python train.py --num_hidden_layers=17 --n_experts=16 --d_expert=192 --normalize_top_k=false --routed_scale=1.0 --balance_loss=0.00152 --norm="rmsnorm" --norm_eps=1e-05 --batch_tokens=[32768, 65536, 98304]
Below are experts of layer 12 (counted from 0) of a mixture-of-experts language model. Rows are named router (the router's row for the expert), down (a neuron's output weights, with its number) and show model dimensions 0-255. Each number is 50 + 10 x the weight over its row's rms, rounded and kept within 0 to 99.
After each expert's rows: a language model's description of what the expert responds to. This comes from a sample of Wikipedia text that the model never trained on.

# expert 13
router:61 41 59 62 55 56 57 55 44 70 42 58 52 49 62 51 53 52 57 41 36 43 48 47 36 34 60 47 52 61 48 51 40 56 50 64 36 57 61 33 55 38 84 51 58 38 29 60 39 52 63 36 47 34 46 42 58 62 36 63 59 60 44 40 53 49 50 49 44 41 42 51 46 49 60 26 72 52 51 59 56 43 51 48 48 60 48 55 39 50 57 72 48 37 57 56 41 26 48 38 42 59 56 48 53 46 36 46 59 41 66 57 60 39 44 45 50 28 36 46 47 49 44 87 60 60 50 47 46 46 48 60 44 41 53 33 41 56 57 57 46 58 59 50 57 36 43 57 59 44 53 48 45 49 36 48 53 55 60 49 60 38 43 57 40 52 42 49 39 53 34 43 55 53 55 59 40 53 29 51 55 45 58 57 47 47 43 31 48 51 60 56 75 41 47 42 67 38 52 38 60 54 45 47 50 50 49 49 49 69 48 43 46 50 46 28 43 61 74 62 44 45 47 57 51 52 58 41 19 60 39 61 60 54 62 41 40 57 34 61 42 54 61 64 55 31 57 60 41 42 48 37 67 38 51 41
down0:60 57 50 44 48 62 44 59 71 53 51 59 42 39 47 40 40 60 48 44 64 66 38 49 43 21 32 70 48 55 59 35 54 49 60 45 38 44 49 50 52 54 58 48 40 50 43 48 54 53 35 56 48 54 34 45 62 52 47 52 55 40 60 43 56 34 53 45 41 42 33 60 42 55 56 66 62 52 53 41 46 39 55 36 56 30 41 53 61 50 45 53 51 60 57 58 42 55 51 42 54 48 50 42 61 44 46 71 59 42 55 62 54 50 49 43 45 48 69 51 49 43 45 39 44 42 56 44 37 58 65 57 33 45 35 58 46 64 69 48 63 53 57 57 20 65 40 52 74 45 45 34 50 52 46 50 62 58 57 33 48 37 37 44 56 35 61 57 59 61 51 45 55 59 77 46 44 46 77 63 50 36 58 27 32 62 63 48 51 43 49 61 35 52 53 53 45 37 39 47 64 35 35 70 44 52 59 28 35 48 58 57 63 50 38 72 68 58 42 63 56 39 48 44 56 37 47 66 53 45 45 58 37 64 55 48 53 38 38 54 57 50 48 53 56 49 61 58 56 45 51 48 57 65 44 53
Geography and place nouns

# expert 9
router:54 59 46 57 48 47 57 54 45 54 43 50 50 61 38 36 57 42 65 49 78 58 67 58 52 47 39 61 47 47 56 36 45 63 41 54 53 52 47 37 50 39 50 50 54 45 58 28 51 41 71 60 53 56 47 52 58 33 45 53 44 32 58 34 64 52 24 46 55 41 38 50 45 61 56 51 45 47 55 44 41 73 39 60 55 55 54 54 56 46 43 54 50 51 49 59 59 48 58 56 46 43 46 27 54 33 40 65 49 50 56 49 25 45 43 51 55 57 56 50 46 38 47 45 68 36 47 38 44 59 50 47 47 54 69 52 37 46 48 53 45 61 41 52 46 53 34 42 40 39 40 43 56 74 32 47 59 41 49 64 38 47 34 66 24 53 62 42 61 56 53 22 59 49 47 38 45 34 31 53 48 43 46 54 48 54 44 58 60 35 42 30 40 53 66 50 60 36 51 63 37 40 49 36 55 33 51 54 42 60 54 45 45 60 47 46 78 31 36 31 43 33 58 43 48 48 67 45 37 52 42 60 47 38 51 62 53 36 46 60 64 71 49 46 30 45 51 55 48 54 46 44 58 51 42 43
down0:42 48 50 29 64 48 45 45 41 56 57 49 47 44 54 53 42 58 62 60 52 54 45 51 46 39 41 68 61 51 58 70 53 52 44 40 42 52 40 54 60 61 54 42 51 32 65 63 40 38 37 35 32 36 73 50 41 55 29 64 70 55 50 40 26 50 48 53 56 50 49 43 47 70 60 46 55 38 42 51 44 55 37 66 50 44 39 48 46 65 47 52 50 48 44 44 47 55 78 37 57 71 61 59 59 51 50 48 45 32 61 46 69 53 50 52 66 46 35 50 55 51 50 54 59 39 63 41 37 51 39 44 34 51 48 42 65 61 65 60 50 43 49 57 49 62 56 51 57 45 67 48 52 42 74 62 51 69 51 67 56 72 54 55 53 73 47 50 56 39 42 47 50 48 34 65 63 65 67 55 57 52 45 62 39 54 50 58 35 49 39 36 61 47 49 55 51 52 70 53 44 43 49 22 58 62 50 47 51 60 43 46 37 44 42 38 40 39 57 53 41 59 45 66 37 48 50 45 62 46 46 52 50 63 77 62 53 47 51 64 56 37 35 49 56 43 36 63 54 56 42 54 55 47 66 47
Narrative verbs, word starts

# expert 4
router:51 28 43 50 52 44 54 68 65 49 41 68 44 40 44 34 35 54 49 54 47 35 49 61 45 33 49 55 56 67 54 42 49 48 51 42 46 49 40 65 49 37 49 64 52 47 36 51 42 54 46 62 29 42 46 59 68 37 41 65 41 41 46 66 57 45 36 31 38 29 40 50 56 55 51 54 46 58 42 30 40 53 63 51 49 48 49 55 55 64 42 52 61 39 47 61 51 57 65 46 77 52 51 37 58 52 26 53 43 57 36 45 50 44 58 58 60 41 48 56 48 53 63 63 40 40 28 63 43 44 51 40 37 51 63 46 57 35 44 46 51 44 46 56 51 63 45 54 36 59 36 28 55 51 39 55 65 33 44 68 51 22 43 44 43 57 58 37 62 47 50 39 57 52 45 67 45 50 40 49 47 41 63 59 35 54 57 51 23 74 51 33 61 68 53 54 45 55 46 42 36 42 55 45 49 61 58 47 48 63 40 48 63 45 41 44 56 50 50 28 39 45 63 67 64 43 57 59 48 54 47 44 59 50 49 42 61 33 52 40 39 57 53 46 47 43 56 53 28 61 34 52 48 49 41 47
down0:63 40 53 45 50 67 50 53 49 43 41 48 40 55 50 71 37 36 57 28 52 32 56 42 44 44 44 63 28 61 64 46 52 34 52 47 59 54 62 46 64 54 54 71 55 59 54 64 56 65 47 51 51 45 41 51 37 40 60 58 58 56 59 60 47 49 60 44 35 65 60 41 65 44 38 33 65 56 57 44 51 50 45 48 55 40 41 52 59 47 58 55 33 54 66 38 48 80 53 51 52 42 31 53 24 42 34 62 22 56 54 41 43 73 39 62 47 41 48 45 57 66 56 72 49 45 46 39 34 44 59 76 39 53 54 56 42 29 49 42 44 43 44 60 37 74 66 74 52 59 40 54 54 52 57 44 43 52 34 45 46 46 63 64 50 61 60 42 48 49 58 37 57 47 51 42 52 56 54 41 34 34 53 49 58 53 44 52 40 75 62 44 42 57 50 32 64 54 38 48 50 47 58 51 53 54 56 68 56 63 54 50 49 55 61 52 42 51 49 46 63 57 46 51 52 61 55 49 52 50 53 55 42 39 45 57 60 59 35 48 42 51 67 64 42 54 51 51 35 33 46 41 57 49 46 48
Sentence openers, commas

# expert 0
router:67 42 51 46 48 45 52 44 64 56 53 70 42 48 45 47 42 57 55 49 61 42 60 52 27 46 42 51 61 50 35 43 60 44 48 44 30 61 47 56 37 36 49 62 54 52 36 56 66 34 64 33 32 42 57 63 48 66 43 54 35 37 60 51 42 59 34 43 65 48 51 48 49 58 42 54 44 43 63 64 47 42 39 40 47 49 39 55 50 64 39 43 56 52 39 59 58 65 52 49 49 69 42 58 47 52 45 64 40 37 49 44 45 53 47 31 46 51 28 39 64 52 39 56 56 44 36 44 47 46 68 47 54 50 50 29 60 46 70 53 62 45 41 55 56 46 44 40 51 46 66 62 50 46 43 48 54 49 51 59 42 42 44 47 51 65 51 44 35 57 53 56 44 68 55 47 47 38 48 64 32 64 51 72 56 46 58 35 48 50 62 45 68 41 52 50 61 42 62 54 40 35 41 38 66 49 66 52 53 37 44 39 50 50 26 24 48 66 58 55 51 47 48 69 44 55 59 69 45 45 40 43 39 33 59 55 64 41 71 69 51 68 55 68 33 32 56 41 61 52 37 57 51 51 64 50
down0:49 53 58 38 37 44 53 30 34 54 56 69 61 51 56 46 42 43 48 65 58 62 51 54 44 38 38 62 58 41 43 54 53 53 50 60 47 80 42 47 63 55 60 46 42 57 45 39 38 59 52 53 64 55 60 40 58 38 68 39 36 29 50 59 52 48 45 52 49 53 57 35 51 32 46 46 49 19 50 55 43 30 36 45 64 41 39 46 63 39 38 37 61 45 64 35 58 36 52 43 52 71 40 41 55 39 60 51 57 47 50 42 50 42 67 60 49 52 34 54 44 55 67 48 52 48 52 37 45 47 35 24 59 47 52 55 60 43 59 56 48 50 55 40 49 54 46 68 51 57 43 31 51 65 40 47 61 40 64 37 60 54 58 58 68 58 57 63 40 49 53 39 40 46 65 54 54 59 51 55 44 43 52 43 42 50 48 42 39 33 34 55 66 50 44 39 62 54 56 77 64 42 42 48 46 49 32 56 46 51 30 63 45 67 60 67 42 45 34 70 48 59 46 53 39 63 53 54 49 49 40 61 53 57 34 45 48 54 46 53 49 71 37 53 48 54 58 70 54 51 43 71 43 50 43 48
Suffix pieces, wh-words

# expert 8
router:36 38 38 44 61 50 53 47 63 36 41 58 37 35 47 47 44 67 36 51 54 48 60 77 65 44 45 40 53 53 67 46 38 73 47 56 53 62 53 51 50 33 56 44 59 37 44 52 64 52 52 24 36 44 42 48 42 43 51 61 46 57 44 48 55 56 57 51 64 43 37 58 44 55 48 53 43 54 61 55 53 59 58 35 63 47 40 78 32 69 55 38 36 73 50 50 47 48 56 56 49 68 43 70 42 53 46 39 30 69 53 50 52 35 43 49 53 58 51 60 52 42 46 51 44 46 51 53 45 52 43 63 44 66 59 43 36 36 51 26 55 43 62 57 58 36 36 53 40 53 52 54 53 44 54 25 70 30 52 54 50 53 63 60 46 30 46 47 47 33 54 59 54 36 67 46 37 50 61 51 62 53 59 43 45 36 43 55 43 50 57 41 36 44 51 53 63 57 53 45 34 64 48 58 46 56 76 49 52 43 39 42 48 47 56 54 45 48 60 40 41 44 44 48 42 53 49 47 40 44 37 44 65 48 46 44 44 41 53 71 51 44 33 48 55 45 35 58 38 45 42 36 75 34 41 46
down0:59 65 63 63 53 51 33 58 52 36 21 49 50 48 53 54 41 44 58 52 55 54 42 23 52 67 50 49 62 46 38 48 51 54 64 52 34 62 41 42 51 40 46 56 49 57 43 64 35 58 42 44 60 49 46 44 44 44 42 55 57 40 65 50 31 57 50 29 53 55 59 46 53 52 37 47 50 37 58 62 47 36 48 52 37 43 58 50 35 58 62 52 60 53 42 54 36 44 38 69 53 47 58 60 48 29 42 64 72 42 51 75 47 59 47 38 60 49 58 63 67 45 44 45 47 54 60 40 43 41 45 54 46 33 46 45 68 36 53 46 51 55 61 46 36 55 60 43 40 35 60 70 33 63 53 40 37 39 37 63 59 46 42 51 44 49 37 55 49 51 59 66 56 48 47 61 51 42 61 49 53 52 47 40 49 43 54 39 48 21 57 47 24 40 17 54 47 49 46 48 43 36 55 52 62 37 56 52 68 56 50 38 44 44 52 48 74 54 57 63 52 41 47 74 39 50 44 49 71 45 56 47 65 59 39 57 60 49 59 61 49 36 53 49 44 44 48 70 57 42 59 51 46 50 50 40
Early name fragments

# expert 12
router:44 59 48 65 61 52 49 55 57 61 36 62 56 50 44 59 54 50 59 59 70 45 41 44 50 40 44 41 46 50 58 30 46 52 48 46 43 44 50 49 38 57 43 57 54 44 46 55 35 52 46 46 56 45 56 57 55 35 46 60 54 48 65 37 58 60 45 49 59 45 26 58 65 61 57 54 58 53 58 31 58 49 43 44 42 48 64 41 46 58 66 50 65 52 37 41 45 50 59 44 48 46 43 39 35 64 28 48 47 47 41 45 43 53 62 32 52 42 59 47 49 64 50 34 67 31 51 46 60 32 63 45 55 45 50 59 56 38 34 30 68 41 33 43 47 54 36 61 59 44 36 73 46 59 51 48 68 50 55 64 50 31 42 46 35 53 51 41 55 46 46 48 46 43 51 60 45 37 55 57 38 53 36 45 58 62 46 46 54 40 35 52 51 54 57 76 50 44 31 65 58 50 51 54 53 33 52 58 38 57 55 41 55 68 17 43 57 56 54 39 55 45 76 39 42 53 47 53 50 56 62 36 61 49 53 61 54 55 69 58 52 55 47 56 44 57 72 55 56 57 51 52 53 40 35 09
down0:52 47 53 39 37 36 46 47 50 43 59 56 42 32 49 43 35 71 46 50 22 41 60 59 38 56 66 62 43 36 63 57 42 56 62 58 42 50 55 50 46 51 51 44 54 61 73 52 56 41 53 37 62 60 47 54 66 32 47 59 54 37 51 55 58 51 60 51 42 48 40 46 54 54 61 61 67 50 47 73 36 48 58 53 53 57 47 48 32 66 44 46 46 47 47 69 50 50 48 31 60 69 46 49 64 46 47 48 56 81 60 47 42 62 50 65 56 49 51 62 31 48 40 58 57 68 55 45 50 60 54 46 48 50 27 50 46 39 51 52 53 45 50 35 50 51 47 49 64 50 54 38 34 63 50 70 64 48 52 54 62 26 64 47 46 44 38 67 46 74 43 46 46 57 46 56 56 37 44 54 60 47 63 66 43 62 56 50 59 68 67 49 73 67 58 55 39 58 45 48 55 45 55 60 49 59 40 28 50 43 49 42 66 40 68 61 52 46 53 50 35 37 50 64 57 48 77 48 58 56 32 42 40 51 40 49 64 38 50 61 65 48 54 42 46 53 53 38 40 61 41 48 49 58 44 51
Sports match reporting

# expert 6
router:50 41 45 61 61 46 52 46 48 55 34 56 60 48 55 49 36 42 60 41 49 30 69 59 58 50 54 48 39 65 52 49 38 61 38 60 38 36 62 37 47 58 58 54 55 43 51 30 66 46 57 39 37 59 44 37 48 47 44 58 60 22 60 47 53 51 44 57 45 52 58 61 35 52 42 54 62 47 31 44 59 62 37 52 49 58 49 45 61 49 63 41 46 42 46 44 36 56 70 50 53 41 53 64 45 42 44 48 46 48 55 43 67 30 55 45 54 60 72 35 56 54 52 63 50 50 52 43 36 40 50 66 59 75 38 49 46 52 68 39 42 50 49 64 58 54 33 60 46 66 61 36 66 62 51 57 55 53 61 52 68 47 39 53 53 58 40 54 59 45 54 40 63 44 50 50 32 56 39 41 63 48 27 50 47 66 52 46 54 44 24 62 38 49 53 65 62 42 43 57 31 57 38 52 59 57 57 42 47 30 61 55 58 66 49 59 62 53 49 46 61 46 62 63 55 62 75 57 40 52 54 63 64 42 51 51 62 37 69 48 50 42 47 50 37 36 59 36 55 29 57 40 67 46 50 51
down0:51 62 42 58 65 66 56 52 41 52 42 68 40 40 43 61 66 40 43 43 50 59 32 43 39 49 43 41 54 43 43 47 38 63 70 51 52 51 46 66 70 47 47 63 55 57 55 55 46 51 53 45 37 56 49 39 53 54 64 32 51 54 55 35 44 36 55 56 51 43 51 74 59 56 46 55 32 50 40 23 47 42 38 47 55 45 78 45 40 70 50 37 57 58 39 57 58 52 47 44 55 53 42 34 57 51 50 30 50 54 38 34 38 41 50 54 52 56 49 57 51 32 58 50 43 59 61 53 60 39 51 38 71 36 59 63 53 38 40 54 54 45 34 60 38 51 47 53 50 55 47 31 50 59 51 49 69 59 49 45 52 38 58 15 62 55 35 61 27 52 64 39 55 69 31 48 44 47 64 64 56 43 50 59 40 55 63 52 62 55 40 50 46 50 40 44 58 33 47 47 27 38 28 52 37 49 54 49 62 40 39 40 65 50 55 63 62 51 56 47 48 61 41 59 55 48 30 53 52 46 49 32 44 42 56 51 37 59 49 29 48 43 49 46 62 57 45 58 49 60 54 44 46 57 60 44
Headings, music lists

# expert 15
router:52 43 54 67 56 51 43 60 59 51 41 60 61 61 54 51 46 46 61 42 44 53 52 55 42 31 49 64 45 54 53 52 35 41 34 49 48 33 32 54 48 53 41 56 73 45 42 49 54 50 70 51 51 51 52 32 44 54 48 50 35 39 47 54 59 29 65 28 57 44 59 53 57 37 58 51 36 57 45 69 77 59 58 61 54 44 52 68 55 77 49 48 40 46 50 40 37 57 49 58 54 53 57 60 55 50 32 41 60 43 38 54 37 32 45 42 55 63 47 51 48 62 30 55 53 52 65 46 47 44 31 62 43 31 66 44 53 51 49 59 62 57 48 30 38 59 44 56 45 58 63 58 41 51 43 47 53 59 45 52 45 33 59 64 38 53 53 56 37 26 50 49 43 46 63 56 54 40 47 60 57 44 42 59 55 49 44 52 47 57 45 36 54 57 59 69 62 43 45 58 36 38 44 42 65 54 75 49 38 48 62 63 72 50 65 56 67 77 47 38 30 45 57 66 29 36 54 49 47 46 40 64 57 48 39 43 57 45 53 40 57 45 45 50 58 54 46 28 44 54 56 61 43 48 45 52
down0:60 25 46 35 52 76 40 56 47 39 47 30 64 25 54 35 52 40 50 52 48 55 71 60 68 59 58 56 68 50 63 59 34 44 47 51 54 55 58 60 39 45 29 56 55 61 37 59 60 45 59 51 52 46 47 40 48 59 34 58 54 49 65 50 53 51 32 53 28 47 50 64 49 37 54 59 40 53 66 30 57 40 70 46 34 54 62 48 57 53 44 61 56 58 58 58 60 43 46 57 40 48 55 57 52 60 45 52 57 53 52 51 42 46 40 62 47 53 51 64 34 55 50 39 32 41 49 53 44 40 67 60 44 59 46 36 49 51 48 43 65 60 49 49 41 49 39 53 53 45 61 44 48 65 52 54 58 59 69 66 51 51 59 58 42 26 37 42 56 58 66 52 42 38 41 41 35 49 52 44 61 52 54 49 37 65 52 59 44 46 51 52 46 29 39 59 38 42 33 52 65 70 44 55 66 48 39 46 56 57 68 45 55 49 32 59 42 46 45 41 45 52 52 54 57 61 66 50 39 70 60 61 32 57 43 44 58 48 23 52 41 63 42 33 43 63 39 41 47 48 59 42 51 54 36 47
Prepositions and re- prefixes

# expert 2
router:67 60 44 51 65 46 42 49 65 48 46 54 47 57 41 38 57 47 46 38 57 37 54 45 47 32 53 50 57 58 47 39 51 57 59 53 34 36 43 39 62 55 49 58 56 36 24 51 44 55 58 25 49 42 49 53 56 54 36 69 56 45 53 67 57 44 67 53 45 39 53 51 56 33 36 37 55 51 52 53 71 48 57 42 51 65 39 44 52 46 42 71 60 44 51 41 52 39 65 43 67 29 44 51 62 42 46 59 42 39 59 31 60 35 66 64 50 53 47 36 31 53 37 49 63 49 63 27 55 50 39 62 42 50 46 26 52 49 56 56 66 57 46 63 74 50 27 32 40 57 65 60 49 59 49 43 40 56 58 48 32 51 42 58 49 47 55 44 51 52 63 29 46 55 55 43 46 63 64 57 57 48 62 71 55 45 43 48 56 59 43 53 47 52 40 41 51 45 53 65 47 39 49 33 39 48 69 48 46 50 39 60 59 45 39 47 64 54 49 45 52 44 46 65 55 54 43 56 29 51 73 43 66 46 44 37 43 56 45 41 49 34 42 51 51 51 42 56 36 30 53 65 57 42 59 47
down0:53 49 53 38 43 54 55 47 53 60 55 48 49 50 59 43 36 56 47 60 51 49 40 53 55 39 58 36 38 48 66 58 62 61 50 35 27 40 64 37 61 61 47 56 63 47 48 49 63 55 31 50 45 52 57 64 45 51 76 24 59 52 63 57 60 51 66 26 56 35 38 48 68 44 39 62 45 49 64 47 52 41 38 52 43 45 50 45 39 51 26 43 52 54 38 63 56 50 48 63 51 53 67 61 65 39 65 47 48 51 45 34 44 47 47 60 53 47 47 66 56 47 50 34 55 55 43 46 52 57 51 43 35 57 60 54 38 34 38 51 40 71 36 48 56 53 47 36 39 49 68 36 47 46 48 38 57 38 43 35 47 45 54 55 58 40 40 52 60 42 39 46 46 66 55 33 30 54 59 51 56 60 55 47 54 47 42 40 51 41 33 22 43 56 51 53 62 28 64 47 32 36 53 58 48 34 61 43 56 37 59 58 44 41 51 38 69 65 64 53 58 36 46 60 40 58 65 55 43 70 48 37 68 51 51 63 38 43 62 46 48 43 52 56 64 62 55 41 65 44 54 52 51 36 48 42
Word-initial fragments, technical

# expert 5
router:62 51 55 65 56 50 59 64 33 48 39 56 54 58 69 63 36 51 60 55 65 30 60 76 47 53 65 64 36 69 59 30 51 54 59 47 50 40 54 65 59 57 61 56 50 40 43 54 54 43 62 42 54 35 52 56 48 46 36 61 53 60 48 51 51 58 58 47 43 52 52 70 60 38 62 48 44 49 48 46 65 42 60 49 41 51 58 63 56 48 41 73 31 57 52 53 72 44 64 60 63 59 46 47 61 69 26 51 54 44 39 45 42 51 57 42 71 51 73 43 72 60 56 45 52 44 62 49 38 50 43 66 46 56 38 47 51 50 52 37 41 63 45 28 39 37 48 60 58 45 44 43 46 40 63 57 61 45 36 53 45 32 58 42 46 47 45 37 44 43 48 56 49 62 64 45 46 57 61 39 38 36 50 61 43 61 50 53 30 64 43 46 48 53 35 51 70 50 50 41 52 52 42 53 64 44 44 45 59 70 63 48 41 50 29 57 57 62 53 61 31 57 54 41 51 53 59 58 43 40 33 49 50 34 51 44 41 47 46 55 67 47 44 53 53 42 55 44 35 42 63 32 65 45 34 51
down0:48 54 68 67 44 52 51 60 39 48 59 47 49 49 65 24 60 47 51 49 50 50 44 44 51 52 57 54 50 61 35 53 45 43 49 60 28 55 54 59 43 56 62 67 54 48 59 61 54 66 59 42 56 32 61 55 39 40 55 58 58 41 34 53 47 50 48 45 56 49 40 62 36 50 60 67 52 42 56 49 47 38 75 54 52 55 65 52 52 55 57 42 46 37 40 62 44 41 56 35 52 54 40 38 48 41 34 51 59 51 36 49 57 31 40 60 52 46 56 59 36 53 52 45 49 40 44 26 35 53 62 47 29 59 49 67 79 44 56 52 39 49 52 52 44 45 53 66 53 45 34 55 50 54 58 52 63 46 60 55 46 43 65 35 36 46 57 41 67 55 59 57 55 46 50 48 62 40 81 46 49 67 70 59 57 45 44 49 57 52 55 31 51 53 47 47 47 55 53 48 47 58 51 48 49 55 59 69 38 47 46 70 52 37 32 50 23 36 46 45 55 53 59 59 41 38 60 52 63 72 61 47 42 68 42 40 51 54 42 31 40 67 43 55 80 43 40 65 52 52 42 65 50 64 53 54
Infobox and list punctuation

# expert 14
router:70 59 44 48 65 39 48 42 47 30 42 37 63 53 33 43 39 58 58 45 52 56 59 70 40 51 58 58 30 52 54 29 55 49 56 62 42 74 34 49 38 44 38 58 56 48 39 56 54 51 45 64 51 47 61 44 50 32 53 45 48 56 58 36 66 67 41 49 41 42 48 43 32 60 57 47 50 53 47 41 47 50 62 45 28 43 61 53 49 39 63 55 47 59 59 58 49 43 44 47 49 52 41 37 40 54 54 64 48 73 49 29 55 61 47 52 75 58 62 63 42 42 51 45 39 61 42 45 48 48 51 43 50 44 41 40 65 64 54 38 44 45 23 63 52 58 48 47 40 57 44 44 51 77 57 41 51 57 59 41 48 52 54 56 47 33 45 48 48 57 54 44 67 48 70 43 50 51 53 57 44 60 39 61 32 54 20 58 58 49 51 49 34 58 64 61 42 61 64 56 54 52 51 43 59 69 56 60 52 37 49 53 63 63 43 41 50 55 41 38 49 54 66 40 40 50 57 57 36 37 52 55 54 42 62 65 51 35 46 67 56 58 36 40 59 45 62 50 42 33 47 49 47 32 32 36
down0:58 37 45 57 53 34 49 44 49 50 66 62 45 49 43 66 54 72 59 33 43 38 35 61 43 51 45 52 55 51 30 53 58 39 38 37 48 41 44 49 27 56 56 41 65 57 47 62 59 63 45 38 45 33 51 52 48 60 58 65 69 68 45 32 66 52 62 57 57 44 45 41 56 50 49 42 57 55 58 69 59 44 51 34 56 64 49 56 62 38 45 65 57 40 47 67 57 61 57 39 53 63 60 59 36 42 38 52 42 52 38 52 53 51 33 49 46 48 53 45 48 52 56 73 55 33 43 40 43 42 56 65 41 60 63 50 52 48 63 47 57 66 35 36 51 47 59 69 57 55 44 62 45 63 49 67 54 60 54 69 35 44 45 48 41 47 50 43 51 55 39 36 63 45 77 67 42 53 41 51 63 62 46 35 60 39 69 43 44 49 51 43 58 32 63 46 48 50 60 68 44 62 36 40 39 67 42 37 53 47 52 48 51 56 51 46 52 69 34 38 47 42 50 54 57 56 44 36 51 50 39 43 57 44 71 44 57 49 49 37 46 43 49 53 40 45 29 49 39 35 59 70 46 50 50 34
South Asian names, credits

# expert 7
router:65 41 50 64 51 55 63 56 45 61 38 61 52 55 67 47 29 42 38 52 51 44 71 65 35 62 50 38 49 47 51 42 38 36 60 66 54 46 43 59 49 54 50 57 49 52 42 54 42 44 52 52 48 50 74 50 29 52 58 37 47 43 68 38 41 57 43 53 42 32 54 50 44 44 49 46 57 53 46 64 55 65 55 48 38 50 60 54 40 50 45 52 39 61 40 57 39 51 35 52 52 64 51 39 33 51 42 52 30 47 46 43 50 51 54 38 43 36 39 49 47 60 57 89 38 50 45 54 31 38 32 57 64 38 50 60 52 67 35 55 65 38 62 65 58 36 40 55 39 49 37 43 40 43 45 43 44 31 41 35 58 33 56 50 42 56 53 52 45 37 58 25 67 41 60 53 44 19 36 66 34 50 44 52 45 50 51 46 35 63 58 43 51 49 44 47 42 62 57 53 54 35 55 52 67 39 44 43 34 43 45 39 59 43 48 47 47 46 66 53 35 53 59 60 25 48 60 56 54 57 61 41 53 43 54 57 52 29 40 62 41 55 53 55 40 53 49 46 45 60 49 59 57 40 52 65
down0:53 64 57 44 43 47 58 52 51 49 48 43 52 62 36 43 68 46 50 59 65 57 72 56 67 65 35 42 62 55 52 41 61 38 65 53 61 40 47 39 41 55 33 46 60 52 67 48 56 45 43 56 59 50 57 49 49 49 55 41 60 50 61 41 57 58 38 64 41 49 73 54 52 54 34 45 42 53 59 69 33 53 49 51 48 45 47 42 40 66 74 41 37 45 39 52 45 55 58 69 56 38 57 46 69 64 43 50 42 37 72 55 45 59 49 37 29 40 47 43 49 50 38 61 48 52 50 51 40 56 42 42 68 38 33 42 23 39 48 40 46 38 55 45 55 50 28 38 36 71 45 66 53 50 46 58 44 47 58 51 47 45 58 48 50 39 60 51 55 60 42 37 55 47 51 40 53 51 55 60 55 51 60 63 34 60 25 45 45 53 68 44 68 41 35 28 52 57 38 44 41 50 57 36 33 62 57 66 44 48 56 52 62 41 44 46 52 58 61 65 62 66 62 48 54 48 44 59 49 55 54 64 61 58 45 44 56 45 36 63 54 36 51 41 41 43 63 56 33 34 40 41 40 37 56 48
Sentence and heading ends

# expert 1
router:52 30 45 52 71 50 54 45 56 40 41 42 60 40 44 49 51 41 51 62 62 34 52 62 41 39 50 43 46 77 52 64 60 52 49 58 51 51 50 36 43 41 47 51 68 54 34 59 62 53 41 34 68 64 47 49 42 53 60 44 46 42 53 35 53 40 53 55 46 47 47 62 52 54 46 45 49 44 52 47 66 38 62 59 47 73 44 39 46 46 63 41 61 46 45 47 53 43 61 42 56 45 67 33 44 35 52 50 50 64 56 49 63 63 56 42 66 35 66 49 52 50 66 55 58 63 69 38 41 43 55 55 49 57 54 36 33 46 28 46 61 54 47 52 41 38 36 68 26 56 51 65 50 27 51 52 69 42 51 54 36 57 40 44 64 52 38 52 37 40 62 42 52 52 56 47 49 33 49 60 37 60 56 41 62 53 48 45 47 39 52 52 53 42 56 69 47 52 66 51 57 65 37 44 55 36 51 50 51 70 54 48 53 51 46 49 69 60 53 55 56 59 59 32 52 58 40 49 55 39 38 47 47 54 55 66 47 38 72 71 59 54 49 48 61 55 56 41 47 51 53 57 46 08 40 32
down0:40 45 49 63 39 47 61 41 33 56 49 48 56 65 50 57 56 39 56 69 39 45 49 60 61 43 38 48 32 54 58 48 39 35 55 58 58 45 38 47 37 54 38 33 41 44 58 60 46 45 39 40 55 58 26 59 68 52 62 59 71 56 56 53 57 47 49 47 39 40 39 71 54 36 41 54 53 45 49 47 48 49 46 48 55 62 40 48 59 34 69 42 54 42 51 48 53 55 59 57 72 28 32 42 38 56 73 56 49 32 56 60 62 47 47 60 56 61 55 48 53 50 26 49 55 57 46 41 59 40 50 36 60 57 56 45 60 53 36 54 39 36 61 36 63 44 56 46 56 42 59 36 57 66 57 54 36 43 53 44 58 56 49 35 61 58 47 49 51 46 72 47 55 41 40 46 63 48 44 50 49 57 53 43 48 53 49 59 67 55 46 58 44 42 62 49 47 38 54 59 49 56 55 71 35 51 49 64 40 49 29 44 40 47 45 53 44 39 36 70 43 70 34 59 60 54 26 29 81 61 49 40 44 55 42 57 73 56 59 61 64 52 55 41 36 64 48 59 60 49 52 59 50 60 60 53
Scores and table cells